config = dict(
    n_experts=64,
    init_std_router=0.021,
    lr_router=0.00116,
    vocab_size=32000,
    lr=0.00195,
    steps=5456,
)
Below are experts of layer 2 (counted from 0) of a mixture-of-experts language model. Rows are named router (the router's row for the expert), gate (a neuron's input weights, with its number), up (a neuron's input weights, with its number) and show model dimensions 0-191. Each number is 500 + 25 x the weight over its row's rms, rounded and kept within 0 to 999. Numbers have three digits each.
After each expert's rows: "comes after" lists some tokens at least twice as common just before its tokens as in all text. This comes from a sample of Wikipedia text that the model never trained on. Tokens count by the router's weight.

# expert 30
router:491485521491549549476490470519500502488473486507491510486471455552491438502479446489503474503549486508515471523492526501473495499509491495556501480489494473536544490530505491518549498507468499478535494513516448510497553472504506530510511492510518497473516511487515491493510476546477520582547551482470536492463503487506517517487487528521481500520513516509520492509499471472477513488468474467491527478497505528506506499488541530520481473538501462512459484560497494474520482542467531479504521512501571499514463504507494499493499538545512495490478544478471493507471484469492495519
gate2:507510503519529501509492469487491505508476489513515511485482544502503528561471478497510495473478483544484497543487510437517499558493492475513550517482479473536508530534469520506480555470529457496470501489524479546495499521491510539488496472498505517529477517466494503461482468528492524526491514493467507481518462511492532536447514525487488546513460465534469545532476453508507485459497500497468529511471508506542487498514523484476506519517495455537481509494501479511548519498537500491486501446489459471513484513501479533484501542510441487480508490486526474506504552490454495509
up2:486491539480503500504499508482531466502530479504498510537543475489487530508525466458464506523480518501540523515471438500438510485524494550462485494487499541504479485539535485492489478477526482521518505517484540528515490495485455514513485552498508510443486516498470514523426518495502488485445503466513506474483481459509479510508484450550493483483488499514511500525467484484483549499520520514520497495517488518510443510489438495490510454462496469454486499502528490494518482502481457550488499503458521492525514522538526508504493532500474516495500529528504505467499471509498475447
comes after: "'", " a", "-", " the", " an", " be"

# expert 13
router:498521515541482501501510472523557487446536501538483516474476565520512499493489458479477526469457442512472508493527486502518476481503534488506505531499496528504545503540485465527482460521498502464526500487503491484481490547513485471524513489417508521509477483512492472474458509496496479512493491522514514472556507475503479486497497465514489503478536474558518550504526541470532507507516494523526495456497521472505497502538455531494504523529530479489486470533526501439512490491482505483448485489542496495512520496517536465478494521502501489480519539524460486494461514505497495501
gate1:526485525490481517458548500482477541456498453499516462482500485492518495492532517517495500524495525522501546479533563501489550449485526506537477496501531488504485497478505482491490516446485508521564496483535507518522482452545503506495518490505533511492495445462466508527517497493500529508516533516499450478481530542545462507490468502467511559522490486451516460491529479542507548443498496518486520512502529512488490528548532487506533483512514516501491542506519511484529513516510502494540482519485517533533483479503497505519464485541474523491490516503522536495495517464494477514
up1:482469481480492524489476444530498505513488554498500524507493471471491479525508537538533488498539471478508499498483466503500484526499461478506492473456476493476502495546493541529537508495477474484482527513511494497466506531487517487488467517516472509509542553526537503525515489557481456515477465461489544511495512482439564481454545519548509465506506508558483501531498465504492489560510466516517495481509493526521494458502491540481476507461493514487504477520461485512472482508494492509481522503497492456528511500512510506462565517511482496524488459499501500477516487529519532481
comes after: " a", " of", " an", " the", " during", " at"

# expert 3
router:526493518516529482506474518551491484507505497515499500440522543481499512491540540509536478506524478502514510493538504511499507509506496484477481506524440528469526498511472457501520467547476466448469492534483489514539503551470478533485468504480494517529525544521488534528533537510499506515526484482526540471502478516518476516459508482505467511531478507453497516504449468490542458519514495519515504487528465462462498496484563508451475515539515499500503483536492518513533509545522480499474482458473492490461516497501480523468473467511527533530513466520547529494490494502491501505
gate1:519470504495505538481544479465505500480517485530483474503510464524508518486503499517495485498467487503517496493527534515500543492487548453509521521451509471507483474496487522511494496470524528504547464470502504540495483470568552478474513496535564494467503447498470436492547498467501447476523533516447475516498476497486448501505501510506505529531492459505529450498542487532499505488495465508483495504489557534492503501531461478502500499475527519529504512513491540491495496495469513533519525483482514507514476456504471458553500523494480490523509501521501463527510511498500462518
up1:504465507476511521502485499499466498484483524504470534479485458518443532491547503503489505478492451463517520494488487509505450502544538484536497492498467451507522457494522463509495493494496519497483457548539533514487471526529494524489469512473493460487543517518495516556513481504494469499494491492532523489463504498476507493504526471562487496526525487510426475426515485471498465520525502506556482506502509497535492517484484507504512474492488512514455460480488524482469502513503476490504515507553516494513501490537476473493498434522488462526506466502479505447483502506505504456
comes after: ")", " ", "\n", "\"", " 0", "]"

# expert 33
router:489514516516493536464547486473527488549504449532495447495480501502502525450454469489484496472524456525455485494489544461530482493536473495498529515491464529482509497514493509472491525546490487525526501467529512525465543510499470455520522488438495447535502464466499519523530544460517457496546520503474498492504523499528510482491500541456501490497538471480495512526523534524509496486485479512493521490507518457506498481523495456508522518494544512509486480496480520489511438499474528490475514506536515528490497495489490482497500490487491525480482533512483547535460530492506533472
gate7:500491523510498472549518514517459474493455496510499489545501546539494532475492513483501515487526519501462498501532508523496494468482491553493501485562507537507492492505546486459465487516524479509567490522542512506553533478498473477501483498452493489518474498501507530476506491513513502490501505486507498470510506481525571483511497520470505497534469481480502475488537510531506487517475500467540504539510466497489506440481478443508504498502519546511501491498539490487541515475516474463534528450510490546466506507516486468528503461542487457445533492507501517535500495465528480486
up7:543496499479470478500468503480538574414482470484458467503490489502481520514516478509489471497534476480481527499504519477482462533439524508518539505450483485469531464469500570483495515464438484464522510529538508466496519460486507503470522489485522502495517466479508483517537535466491489511502468546505476523506497476472506506467508526516525486513503508570489490487469549477468469527487500540509494494499492503491497499503512486522524470486470513509506468464521519489495481480509546534487551522470487514506491486474505495469520476506510475509522522487511519505471518504491509517
comes after: " |", " of", "\n", " on", " for", " from"

# expert 11
router:466504528463461483495492515498506505454505502481508493488514483539492465502541484535476523501497479506470513495467492526535484482528504548548494497530555506499555469505486476483493477496515529500493497499511494506482491488536512507509539493495514476483520532544505494542509486524508499486450533448490482491537536545504490477481478504535472491495508486523495485450545502513438461510513425451472517529481508539457506474496509506466502489501500464501500510514474537504549497498476450494496513499570521504462519505482498491507538512495526475507504541469534529480485455476484528514
gate1:532495490502471512486519459530496499472511483465550435505497533512456486471507506499513475478514509468506476548504506492474503493432512500491494477463527443483480480490497471526477501501535521476531502507525471513530483456481505478470519498484525549476532505484454493495451514505515511515506475509477497481489450508471488481509523456463475520533467506494491483474516518525486503455486462539483525468503485514460536527515503479532494464517509530522487552472507507495499476487498477528509508501491488541512439446510494497509448530514463500466513482487523520531540504527474453510
up1:495489481465496500482499501506485486541491483515460515468451494481502496488517482492485489498548451511520521439485508528511477507502508491501503459483468504505502468530505501550522497495467494486469480505522525494491488547517528487491493508502451472482501510517572517472514502510492510508507524466506480539484516459502519535488485511576523493537529488496517519489489453496513477534504511494504448500500507525536464461460529525525490491470558524501469467531508486465491499558527490542472487523506554440496483479535532506454485474552487514527478496479471512511483499514512535479
comes after: " was", " is", " were", " are", "'", " be"

# expert 43
router:532538494470465478493461485496482489472525449452449540522520507512502518463479540498539532531500520482511502524534477492499480549542483495510511509511480485442485513506503514529507512507462493559519503549479504498522508536475455489524546476445474497504550525476473521539486543518505533507468494534488550513527523489527473487515483485472509490465521511487494479462459462533521485538498476465533449508492484486519485519499517451532512496480476458480484485502454517504501520520535509518523484488464507480485495507496511483496502466507499494492527491494472500531537505504467491477
gate6:523463501520529541499518481511505489524487517496514518456489534509491457499451486498460510462479485517530465460474474482488463485532521505508535520485522514510487547539465457496471506508527541506508563444547446526466458493525566502534489514531503489502484501563522509501518519472513461437494548498501482490502484473491511487495536497465506474516517476503466509532533506458492493482497516488489508505492526519482536519529511525446517545493496488536504514481500493501497458503485460511486499525516487500488480452520487522505489539480497513496458503474519463492488479500507523520
up6:509510503506472508499515487499485509490520510496521491496505505509498512506497465506502516512519437473506511512492560516472491475473544501544503486477521439499519461534574508523526539486492497488507476500510481490513441492467500509515486473515543550506503489501505535534510511464453542527483508479497495533553512454498505496475536486485486497497519545508518490473517485506494493522507499530471503474468495506534521509494522480530514442489498503493508491474470558496434494490535519502495531525518456509497537537439526503505504562524556485480521492495492547489505492479503505558
comes after: ".", "\n", ").", ".\"", "\".", " \""

# expert 18
router:534494518495492496525469514531493509459482517517534531542518510495499473498545500521472481491474480493493522511515530506498551502522456493477499527488478515490448489467507489571497556505485527543540495465494481469512475524525512502493547487488488494498495466533501521555503444506479509503555514540498532449489482501465495494507496495468470497486500473500536555505529476547522531507522508512499471554447491464492483505523495497498506503500475516476480495536526516521540507460507468526500511517512489508455518493486504481527466489481472485453532484518487518527517433470500472504
gate1:527468506500494529470536501480527518458467462494509453463513484494491488487489498550514462521487510502483493528484534515472526496442544508473501448506512482461509501513500515456468495468519565483513486482507477493497492460517516468474553510490510499505513480491472426486475512507536522506480498508475467521524525534495480487520484528450497521509495512478503502523469481527455537438498484510464522503496529492445472467543488488501491468512530491494514558515536524465489491505488501521508517521508507513515480457476503483481459567507480513490495491503536506504516505528527535525
up1:488502462484461528525474492503478503517527508507492524541477473472472510501520518456495477472530454469506538491527475502531459479551479468549506495489510500499515510518513498485520513511472494460493496527501543545488470524490508522507478506500447490462505511511527558496502522507466487505510494509514533512472473511485506493496501448564496506504527459518507498518517472472500473546530494500511472474523481494553514538494493546483523510495502483473486448495451516499484475517501470498471504507517488478504539558547492494482528449539510521513495469464472506460488507468524472435
comes after: " |", " km", ")", " m", " —", " mi"

# expert 27
router:504489543487513525480516501470534476481477498488516498503465493506549508481491499486483525518541543506501505535482515526560508482501523530525479498494486480498477540486501506515483499501472495520504529485484517543542505488500555488538478516510476520504539492535465515474470553493545493503466514509538487505506493488482513469499495536482480549477510489510477486518488525503482543451539491519532455528526466489514531448540450447441466523502518542503509534435476539533545481470481494475540501490478521489521468520482468501486495520506483503514474488516488466498511502499452504490
gate2:515487536497539509508497484467495525543529551506484511477503537522525494454495523532524447497478503548446506544479523484487488543504498508509512507532509462520477497520460479476499520475492443494509547513509475561501529490506491510530507504495490511496512492505448531478491517512477510536500495486472494490525481490487507526496535493484506473485463511539498515507481484504483486492514500537531517478491469493499434479543510481506477506478535469531468498488548481482549455530538460501517533473494518524521472462475504515467509574514485555485492511541509468514498509502489540507
up2:508496476514472464502489470482493468481528514496487511520515463442499536545510471524489553521520521494533472529456443496520515513514464490438436495434513527474493496532546493513503503498523495494509485484485559460519498510432470504466496532521568498429474507516502547495483485488505529442507512499521488499471512467497501515492499499502504530488502514499498501518506484526514499512492531477499500515473520525549483506496483491475519481508480486491519498494437550491480522501501518530488465496477455500498495545524495514480484487498453507498518494465485479499505504539496488498
comes after: " |", " Al", " Bar", " Mar", "moor", " Bur"

# expert 60
router:530512489499541480446515510500523482501515477528452536502520489442500489500473542495498515523529511507555474489546499503493454542479504497515541528514500482466486521522470501500529529479490498517467502528490516459502487492451528516492525491552488502529506557524498509566457536484492518497464507493478509498527500520502502489543481480561526510502473507517500501497494497528524534466484492450517544461499460474521527515466530519464497467484476471497469508481538541499499550521487504559485487508467520475494509507487500508526506480507467509525503500501509557506543508472479516518
gate9:484498487526502512529535492521475503493506496530507488463519507502466504505492477505493566488517471528545513468528485531534517462508467473510504477475516489498515445460545535466535499460538484504494511491524547478485500533497506510467513535459511475503499498513507500489510522460488506474493520494480513468515517457517482494503529484483515539549505495487504502469509465529549550502515455467504502507499444490494497472497510538497505494502500496503459471491499554490523502492509513486519466510468529520491499513517495458534508479536477534482467579482465522499522442496471558449
up9:534503484522480535520547517517496468530456508506505509467471535469510502452462523522459507435482466466510446521496558514517493493558510481524511501450531486482509496515506502506498481534468453508507507487547493517507536534498491478480514490491491489499490503503517486527487515462496486507486511507484493495495538513514488464505490510460519514519495497479506475505513464511537482503495524504467504461468463472523475512492492486565532513500525504502502495499463483524493474497527558492440502487478529514510487479531466495553486531497512533452535556525458528549523486511524502468
comes after: ".", "\n", "==", " ==", "===", " ="

# expert 6
router:530502457524472525531533533490470563466522505521529482483493481490521479515522502471534479476482501452465482523524523533514484467486518530496514501482487462505497452500517491467481498457477525506490515513512523533522504479464492529491445490483491454486497473535511500537508547477508513491511489519521503521480533498458510526482506508496548450497500489477449520468551534511529438528475497533480469519509463481505512486534480487513512541468449505525460477522490498513468507526486550513504461500460492490520449528532508515508486486517521520485475463492518517500516480528480472493
gate5:466493519531532530498512472473533471498518474493517470491508498529494463457485494508514503472463468510457525436492533456526553517488576491499513528504485515515473495522476507482505510450497528476492478496509494511503473518510513498525493497501528501466453461460472516479485478494494479512518500520520516543470516477523517509503496517529495529515511493531524456481531483501477504434491476482552480485490476501473505522574492533521468507493506509513508521494510533562489468520470515493518493447486545535517482454471490504542489528517487515529528505506505524490506471473480531475
up5:433473490503485507508497504495509473509500503509520511494506509517488515474426434490553523494503458478488466521516494497511467431440500520471547496495492484527509546493505508448503459554521464456512523496491441492479531537507470488525488486516481519502482522504469528498511518516511510503512474489485492466501499501465551488510526527501478529437542475525545513511525518493454519513469489538454508522478503508516512492492488468537519487495506499489509503488501500468438489514508515488505521511523519494526492475516518477468487493497544516499495493493500494482445565507491515492
comes after: " |", ")", "|---|---|---|", "^{2})", " (0)", " Nominated"

# expert 28
router:486476478516495514513499521545521524507457486535500496512525523515539445522534539522516478469492493501517516514506519492513509482528497486487488543512504530533511543460494486524454503491520491471497544502542463521529492488442513543515492456491462565491475525511547501467506517508512531507483502538464494519483482510515510490482461517532490510501482473515498504524515495518453530517496502512531448508532493494465478507502523478510465456478546512494509543504492520493555536528466540510530527519468511470494521451480501536501478503493494538512534512501522471502489504468543451541
gate2:527482500487538482513516501504502455502484517544516512466459496524542485500442507496547484515525514533473481527506521484480478511464442509507496510470487466547518477500523484488497512487543515485501510541531497526477500509456488507493501489502504537512512542507508561515468501511490518534474546477527489443486490484518495516467489498489520486495473541492475547487450471488536518497544507480537499507500494496486472512525571513487475490466513448519484500520523488534529488532495457480530541519484500467477508483482496552459522481548452504479508531518489515515512538520504507529
up2:480504511489503478491477474489521509529526466436498523507543502479479521508538467537449492513459510495535481472455454475486489532544496504472464493471517510489478523540492510495485521471471443527508515477444514478490521500503449521513482533549531467489497479486496470507500482481479476452485497499501501533522485487498495501513510497549497496511524482519554496502513504535439507527487519507504529492463519502541491477485478501479534467504519479502507502453509512456494488475510526545465488465502492484520463569524518508500473549481483512515495502498510447494483491478475489446
comes after: " ", " 0", " 1", " —", " 2", "\""